From a checkpoint of a small mixture-of-experts model trained on Wikipedia.
Training: a variant of SOAP for the experts, 4407 steps.
Below are experts of layer 12 (counted from 0) of a mixture-of-experts language model. Rows are named router (the router's row for the expert), up (a neuron's input weights, with its number) and show model dimensions 0-255. Each number is 128 + 24 x the weight over its row's rms, rounded and kept within 0 to 255. Numbers have three digits each.
After each expert's rows: "mostly gets" lists some tokens that are sent to it at least half of the time. This comes from a sample of Wikipedia text that the model never trained on.

# expert 4
router:165147159115094188149101104128107153108142153112120137088159090127117143099117171132111126107144146121126139121103111113126143131171103089151146135146135124128131110146141135154131134109125119140133125069084100120088147079125196114139143155114120121145127145092131112099158126171096128097153119121101153143138105150177159119109127178113123116058141151148128116136154116117144107141122080117155088079084125112151124101136099101132107125134102134104115092145129138174170138144144153131118143128124102130126108113146129125143093116113124094127117128168116142151138116099127123115149181134195112153086102083123123096127092143088152135067165151194163111099101132144157148166113085156131146131096135135147136104125127127120114141132087114135115147146133171118118138154116129
up0:094130157145078132178057138131106123121132143144155112129138115124153099106138128143084145086115114145160126155117121151158129115159120103127145126127160122110142106123128196116074103172162096128135126104105169163130104092112095103149092116148108134102135127135140159108131088147137096107114135156129142124113123135102092120116156149138134120116125100139119108138122115155125092114131132114168147128124145155117100128169132145100108096161148132115090119129127117117136144103077162128111122108112139127141130135099178095161105129170158132161103141127116138129122167118146131158112126130121141121130128158126141171154062170100117163087119094150121147110118169106113117118175118116128169122122078127157159103141103131133068103159107131111102077121155209104125141082123124
mostly gets: "ai", "ah", " Democratic", " Air", "ala", "ij"

# expert 3
router:165157120082099133150124083126150141148148173138163128116101136134107179093110148131118136095110098138110122065112114089131118147188101113112123141149131075160134118131115128122109131080121145116124117122135115159076157140088076144137126134075075157129097130168136129109152106116133131212082126052119143154107132165133148117118118144088135139153140125111111149133138132125131154149136122099141153115122105097126127125135110108136102131146123117152115125136124150128125141144162140137121144107132115114118109112092096109144116119126142115124156170103118136149140112107138091122169169127131125139147104142122097081159129120126155122139115145099158124123119140156146117128135144130138141147128148222109130121122134060140090139182086151105142136131138151091098138076113120
up0:124096126141140090134137126120155136132126129120114129158115118114068144089101109140140075082148116117086150085114104122142097116144131112146138096104113137119078124091143131104123171118110118112154126166076139107129137120108166123092139080152075144153174100154163108168136125150134127127128122143074128148138134122135121154163117156071174146116105168089131127097136122104135142179150170126150099102136137137086122123093114150106142132095159101160152169125127139141121109107140139111149133125152139137096141154116146079109160145167113140097131137140129118104113095144134165174152107127116168113143107147154166117197103128118119137125127136088161114111133143172136130138083128122142126134098147090116165104101161143129129143148079131117142156154111175125132162157145110
mostly gets: " b", " t", " st", " Ch", " Tr", " Br"

# expert 12
router:095142110086110152104110099128134136139154147126155125114099128109117101108118157139113125083096139128126152117102133129120180138154133098093191139180126093153143103139105138111119157101125148142150134086142138182093155128100121124141116149106077173152090100134090157170154165106118108136177153133151113120104146097142157104138139126115125098143127147149112127159095130132145118079126151134114169108122120123101152118149159120088107109149121123082106115159115166072145120139156182158106149119106138110112120148133121094130121137110105096134166074132126122110142110113123113116174145141162104106163101102106125083124116094128125161154134121060137131113088118138125138163132132120109136134111145168109124120093152060119127134145096143096116122153119133121142128144076083
up0:108142129126161111136145128102127074149128125160126151142108138086129161116147059148102126097178103060103197092089115121125131170132107101137161101152165128143149114167107120113132130137125137092138091088154145089118119144106138134143146140115139140130136115102116119129099143091105129116158122148160166125175127109158144139147118152098150122134120079110136131109156187139168105120109120159126163144127108140091151153140154151097124121122116138123148134116090137129112117139137128144157164154097104086074129087096098146131122161131128132148130142087132053123107141149107119110087106101159113134111170114116136162108136147117133142136149085126152132107134132133111118125159114136140103113171155146121119113168137119119160143085087133115115087106168139094157096094115137
mostly gets: " South", " York", " University", " School", " County", " American"

# expert 11
router:166151147121129148105106113140152145115135160097136131097200123128116109123126160115162159140131115157114149157106109134123165170045108105110139158101132131121124091151116132124111139167115110182124113098155096184120124118160176106136127147083099086136112114109118118121145158138114133146147101178182156149128144078115121118137120130112085128127149151131123178136172155105124131102121179117121136102145119113136144108136135108142110140147106140133182134130131142130105126141120111140143130127142140134114135120105122131141119107111110104126151131007110123158131140120140121114152127130176103138076115098117117138155125117093141127035086116123159115122106117144143152132110095146123139131107148134148141110118143188108114134122139148132154153146154142111141131136141150
up0:143137134162091116120114118133135161091140161158131144100127095085086178128113121138154143106092131139130128124132109122097089152038126107143136107158149154114097103164139133105149140120125092135070123126142146093122111098125149121116116157142100108106102109095147138115130174136111089140108112102135109091130102094113106124134121131150116100101124151134123067142106146131155168145141131115104129103101098106141128093106103108087138136138107087155142113101162127108140165110140148152149118118145120134111155132154119117126126113090125110149111123090089157158166140163099154153149185143167133151129158117070120091113185096125138096102113120127088128141121140102091158136122155123099128096141108165092201137108144116098136118144104179142108121134112131116131128115160143
mostly gets: " Best", " Is", " Stadium", " who", " Center", "rd"

# expert 8
router:143164108087119116109117133146120164105121141103149128116085151135111131132135125120110172171161157107101148123131092103136117158097128135132103155143152119122157118111115126151120110124150129161162125127089142156118127175165100121152099125163139105146125109106128139176141156149119138083103134156148127144119145134141120115139113144124097125085135150127123148139143162127120175162091099110091092109129125099141104104148176118094099121154119150144106143134120142056120131142098129160126159095096163109123105140125113120141102199120103110184110069092107102154139145112142111087119145138131121069096147108126156196143121138101146063163100170156144114093123115141148129116088132142104140106098122126165101131117127153122121145143165163088161146116159156125141129101147124
up1:123097125139099095144138122163174126105113091130122165153136124117165144126089142153118143115124165110100153126132117092120115103106142156092131161127112141147098095128105136133107089126100083103144108126071136152117121102186141135141114111143127169111083136133145080153119136154132154131103123114101172139116150160127114096148156167124166147133121144100121124122120157128088123118111101153086091103140130134150101134123123096142108112143150140118093130093131149115131122109133128175122083117176197147146118164120151095114197151115095135108128135129144108133155138109118159128109123128147123181136160100122084170154140106106138132132110140116145081105132115153137176124079167109117117091102160126114137184116122115104119169097122146115120103178102094078148114130107113
mostly gets: " ", "–", "°", " ·", " (", " dis"

# expert 6
router:071103131122128172162121152049164118146142164126101140118159100112112113135116135098131143124119106122117132147129102127143145114124114136122158142107147129109107102117077116076144154134169112145125072140124113129143130149133133066139094167130149180140140108140079149099147135135119070149154110117147133133123150116112139129181138124130093097147148167061129116160150135072138108081116148126114165131112108124094115106139137087117110118131127148143137137123100152138104081158125084130112144110157064118081122101139156124131118148077138146148139148147126118168155136124160090129148141124136127118092132121106120124129135072111140132145087147108144131114131066137144188128147148119098123137107166125132087124110170152130114130101102141156147148137152145118127146136161131
up1:165110122121120138132104171134117130123130135104113155152098163096102081143155096120131095138114103110147114125121109144146141118121115081106135134215171144093108115099112175120165115131138103111102131117149163144131167115128112102081119170104124131091107146157113162139159141113114125185138146103130109102128133103121120172133127122104107128102136138114156152168136155161193115158124112135122111145127131145169100118154110133120125039119131144127126131132110168112124119093115123120141137100083078129177150140141143105106162130133180137147187152136119066100135153095178127130131149116112156108139139109105156125154100132144136110130134097158096142163141147098101151103149118085127138125110137146147118148167132122139148125137102156116126120099112155134096141130095167
mostly gets: " was", " which", " also", " has", " had", " who"

# expert 15
router:100095158118114163079130147112140178131130171074108150111097157108114123111118127094105164204156183108101137097139115146103124145160115097113141154068147124139131103130113123071116119122150131154131114128092097198117141170132183127132115128128119067136122108138088112113151141131096120122153197126137149153108170118147133112140110143117123127171142160115122078131133134123142143156114141110096113121128104113131118106153150113139122122154109119090164090161134140076128113128118187118125134106184122121116121117132128134141116124122124114116164176143106112165140149111139122125154137112131113104178111103117091122137120120101135099069153139177137126106123100152144156164113092112110117116139131118165135108119132138122104144133140151108126139144148153124089139103098100
up0:149158158137126117146118140108122120124134097117147152103159149129130123079096127156132099142088123097125127095144096130129133123169069105150101118147131105153129129106103125172069136155130102136103101185149098162137123127116145081106111136119144131079159135133140107184106142139083134083099152149126110116112136112171132165105104146131182169141095141118176167143110125113128121132130177113135106128134099115111123160110120120072112100143096119119156172150092152138104113100117136163115114145150099119144093127121103155175145150154105131095135106123108132141140152127130134128127144109057103146048112116116141145118099132131139128178135107105141154120114163175136121119116130118138104147116121116169149100160082144151112131096097091124124094120138101134143141111167117
mostly gets: " his", " a", " their", " this", " its", " —;"

# expert 2
router:070089120107123138127119118112176139123146133102144154096117152115109149118108126102145162117113107081124117093134106150152143148094125123118141152156142104141146107137127125137129138158138109141154109122129102128103140178090075113144116149076132100144108121163102114107148113108118129247153163127122135147116161148076140126121122157102096115135161143140097112134163122125152195132117120098133144129108120109132164096140161119073117105149124168093160132133149154122137127136146126130112147092126127130095121108142125133157120139114109099171134103077100113171138121097139116117155129115141128108059146130117120120156116098131153065160184113166140133123104117130147138141119107117092143164131132138126124130103162186158124125153128159106112126139146141121175135095131122
up1:110149165136172116212118130138175092169147149141118154096134087112136154151093104146127159121089116123134125112131084081119151108130105125118122144156087125138124091083137141119168108136133110166157142089150138106136127074153128126127103085123095147111151140162151137120100160127119102106121148116130142117153141136142134142154079160107147156133128140096089081092110124123160139141146165128107153087152147139137148135129134130144114116103129143145112139121137177099154116119116121129123146160111104117113151088174111126125126125159101101142126150121128143136075171109105136141136134095093149152137173162129142063150179133119152124095140138113163129136090151121196143112115183151105119139132111137110115140108104131097062129164095131140130137117118125127136118117125166
mostly gets: " in", "==", "===", " at", " during", " of"

# expert 1
router:089158128154101099163160164084142092128139129127101146107136159063101124070095194094137131128121162118107135165114106111164131132130120118142111132143154140126099136099128162095099145171146139100151094145128153114135144116153115073155114160139150161137095125148112145122133102164121130141140101122185125159112134092143125118213088139125119121152122156116151145145142136134163136109115133121133126117116116121128121144154136130141126135150119171149126197154092133113111092133154120148059164138136103129122157120140117116153136161087111111139151175145127086129150137131145066156117145180097122129132122132090119103125112112127128061163095141116154123106115114150122144103137136095096132134102142102139159101136143134141110134111135133096142126158106132120117164130153164
up1:121147143160149110137120134097146186102117122104122110137176113089087072136138152153099123159153141137126162119124175115120127119103156117113146120100124110109141139170111126128146114136164138201146118129150145119115094135133126123128132098103131133156117122110084135111139080173105117113116126142115085144127128121135132145188163130123155099167122156093127119168114110109056142146137130156120104144166130115122127112100120146134106125129086146118173194150131137127183074162148087107118147106106064117124122135126124105101147127134140132149122078102112143140161132177142133096123088138095108142143131147110108126118130161103131113089099126099160183126108107130118138114143145104102103100087121148152149092147102126134104135134172154147149141146128089114138137158146171
mostly gets: " are", " have", " which", " who", " people", " ."

# expert 9
router:179171152132125161106093102136102100114132152099107144108166119128115145116119167131096143149133159112114153166098085134121160156183115115133151149137138101151113100121120151130113141142115112158156134083103119111095126111166239126131118154133150160147150100117104146135145139153106120074184163179116166143099138107148163112117129147120133121124144139138122149159123107088141076140116102125193097117141100106121126127143139129180110143138076147128120106143160141108116128152125183144123116124146080110123127139150112129140102117126110093152126126182111110146156141119135141129151154124140130099130102094133183159132101132119143170102167126164146127117133128139151157145130086147136129115120146142126144094102130131167124171117145130145126130157127139114157131160122085
up0:123153188124107124106153147164114143105129135116125113110086164117153132115111173126166094122124157071162107149156127115146087148126049141171138120100142107154136129108130106103110161119124137147112110102159106122118159130099156116134103116137154121132109129124148167100156115150124111122131171141108071104137125108119126160119136099139146118151142110136105123118146136156110113128084156087124147148118127144099152149111133111141145146115141114109157133181157115158107114105134139094148154138104105134117116084183162138174118158094125098134102128112150110108147133107177122135146139077120207114138136124087130181088126137129149130131132137133170140179098155138161113150139137156153159137077140156079112086147104143105139135109102137166133087155126120127111119139157128
mostly gets: " States", "wood", "ala", "á", "ley", "aj"

# expert 13
router:111100148101087114161135096117174161119136152101132119119177183125111111120114133132123159120146074187120138168122139114129130175160105108111139150117122109158159116135116115099105111117136113130154135119138118190091145093094133108144109139143117130142098117143118146152149094156133124183137093109135139146153139124176137095127115153108134109102141137106115124129157133128121231100112158130158166112103099122087125102134151117112109108144158163071116136142114141118099124144138106053126136114166133119135155118115112116143115128137134107122146075097115115134142120102148117118122136127164133113093105099111072125139127105101154082154129108131150117107102124132138114125129163054122154135101138152131132114100134142141117136158057171115122128127126154116093140112152145
up0:114131141134099083153158117135136127117129129156125141105151158154139110115099094129163162134130092137158128130140110157129127150106102119116118100151102159125096149105151150115144100122136134113069112133131102141133096100152121115151125180109112104085095143078108122104116125140120113172146131149078121124104121133161097109107145127118120114102182160140132126157128109106141157137166124106119133135099106150118146052159053092151105134125124149098125130145103105133154090132117133100128130096113084151151176094127092134122112142101155162125141103144104123148102120107099098147168103184162140123138128098143102165103167151129163110112124103128088136150106151101091077135131146115095159079069138145111172136157111101140118113100117135108084139139109154116158138113123119
mostly gets: " part", " series", " end", " design", " song", "===="

# expert 5
router:143162077118091136127126167096114137095129103140095137109125126099112150127134117108106120156192115105129146160127130106136140138116111094110141105148140121149171106094093163142112111118139128119118130142118072116169110100125120115129113128119155117159114117134137107110119159108136104102126139166132144132163139092102134109114110127080116080079150128114114097111118114138133097123095134122086091155117151121126137108135187114110111056137139073157155083125116137124150098153152137065114126095077158095113141146147077141142084107147101113127125092084113128136138173114129127113100149125138099158167156125124131138135130127143136178102165165151117147101095123117131126123093167084084161108135133113085192116096136134129141127148153155103115158146131144100140146126140138
up0:117110117116148089123166188158132117137145120120129163151079118083137154107105120180149122132177167160150130121122072178135149104117155137102130133128123121134110110117088142095158148113118156150101124122135137149141132148093069096162138106153129134102105131139140171124082084143109135142085136151148104129125136120088091098128128143136146123109150139137119186150131143121116134123120086161142127141151087158111121138139064102140139124132131112125123142161137165095166092111121120137157098167114141150123129114140086151116113174132130120153078168165149104134159140119126147151093144093115128106105105135157096135127084133146137079112148112158086113118146134167124102113077116143139126119135173129095107161125128138128170161168166104128135170117138157103135121141110145
mostly gets: " |\n", "\n", ".\n\n", "\n\n", ")\n", "|"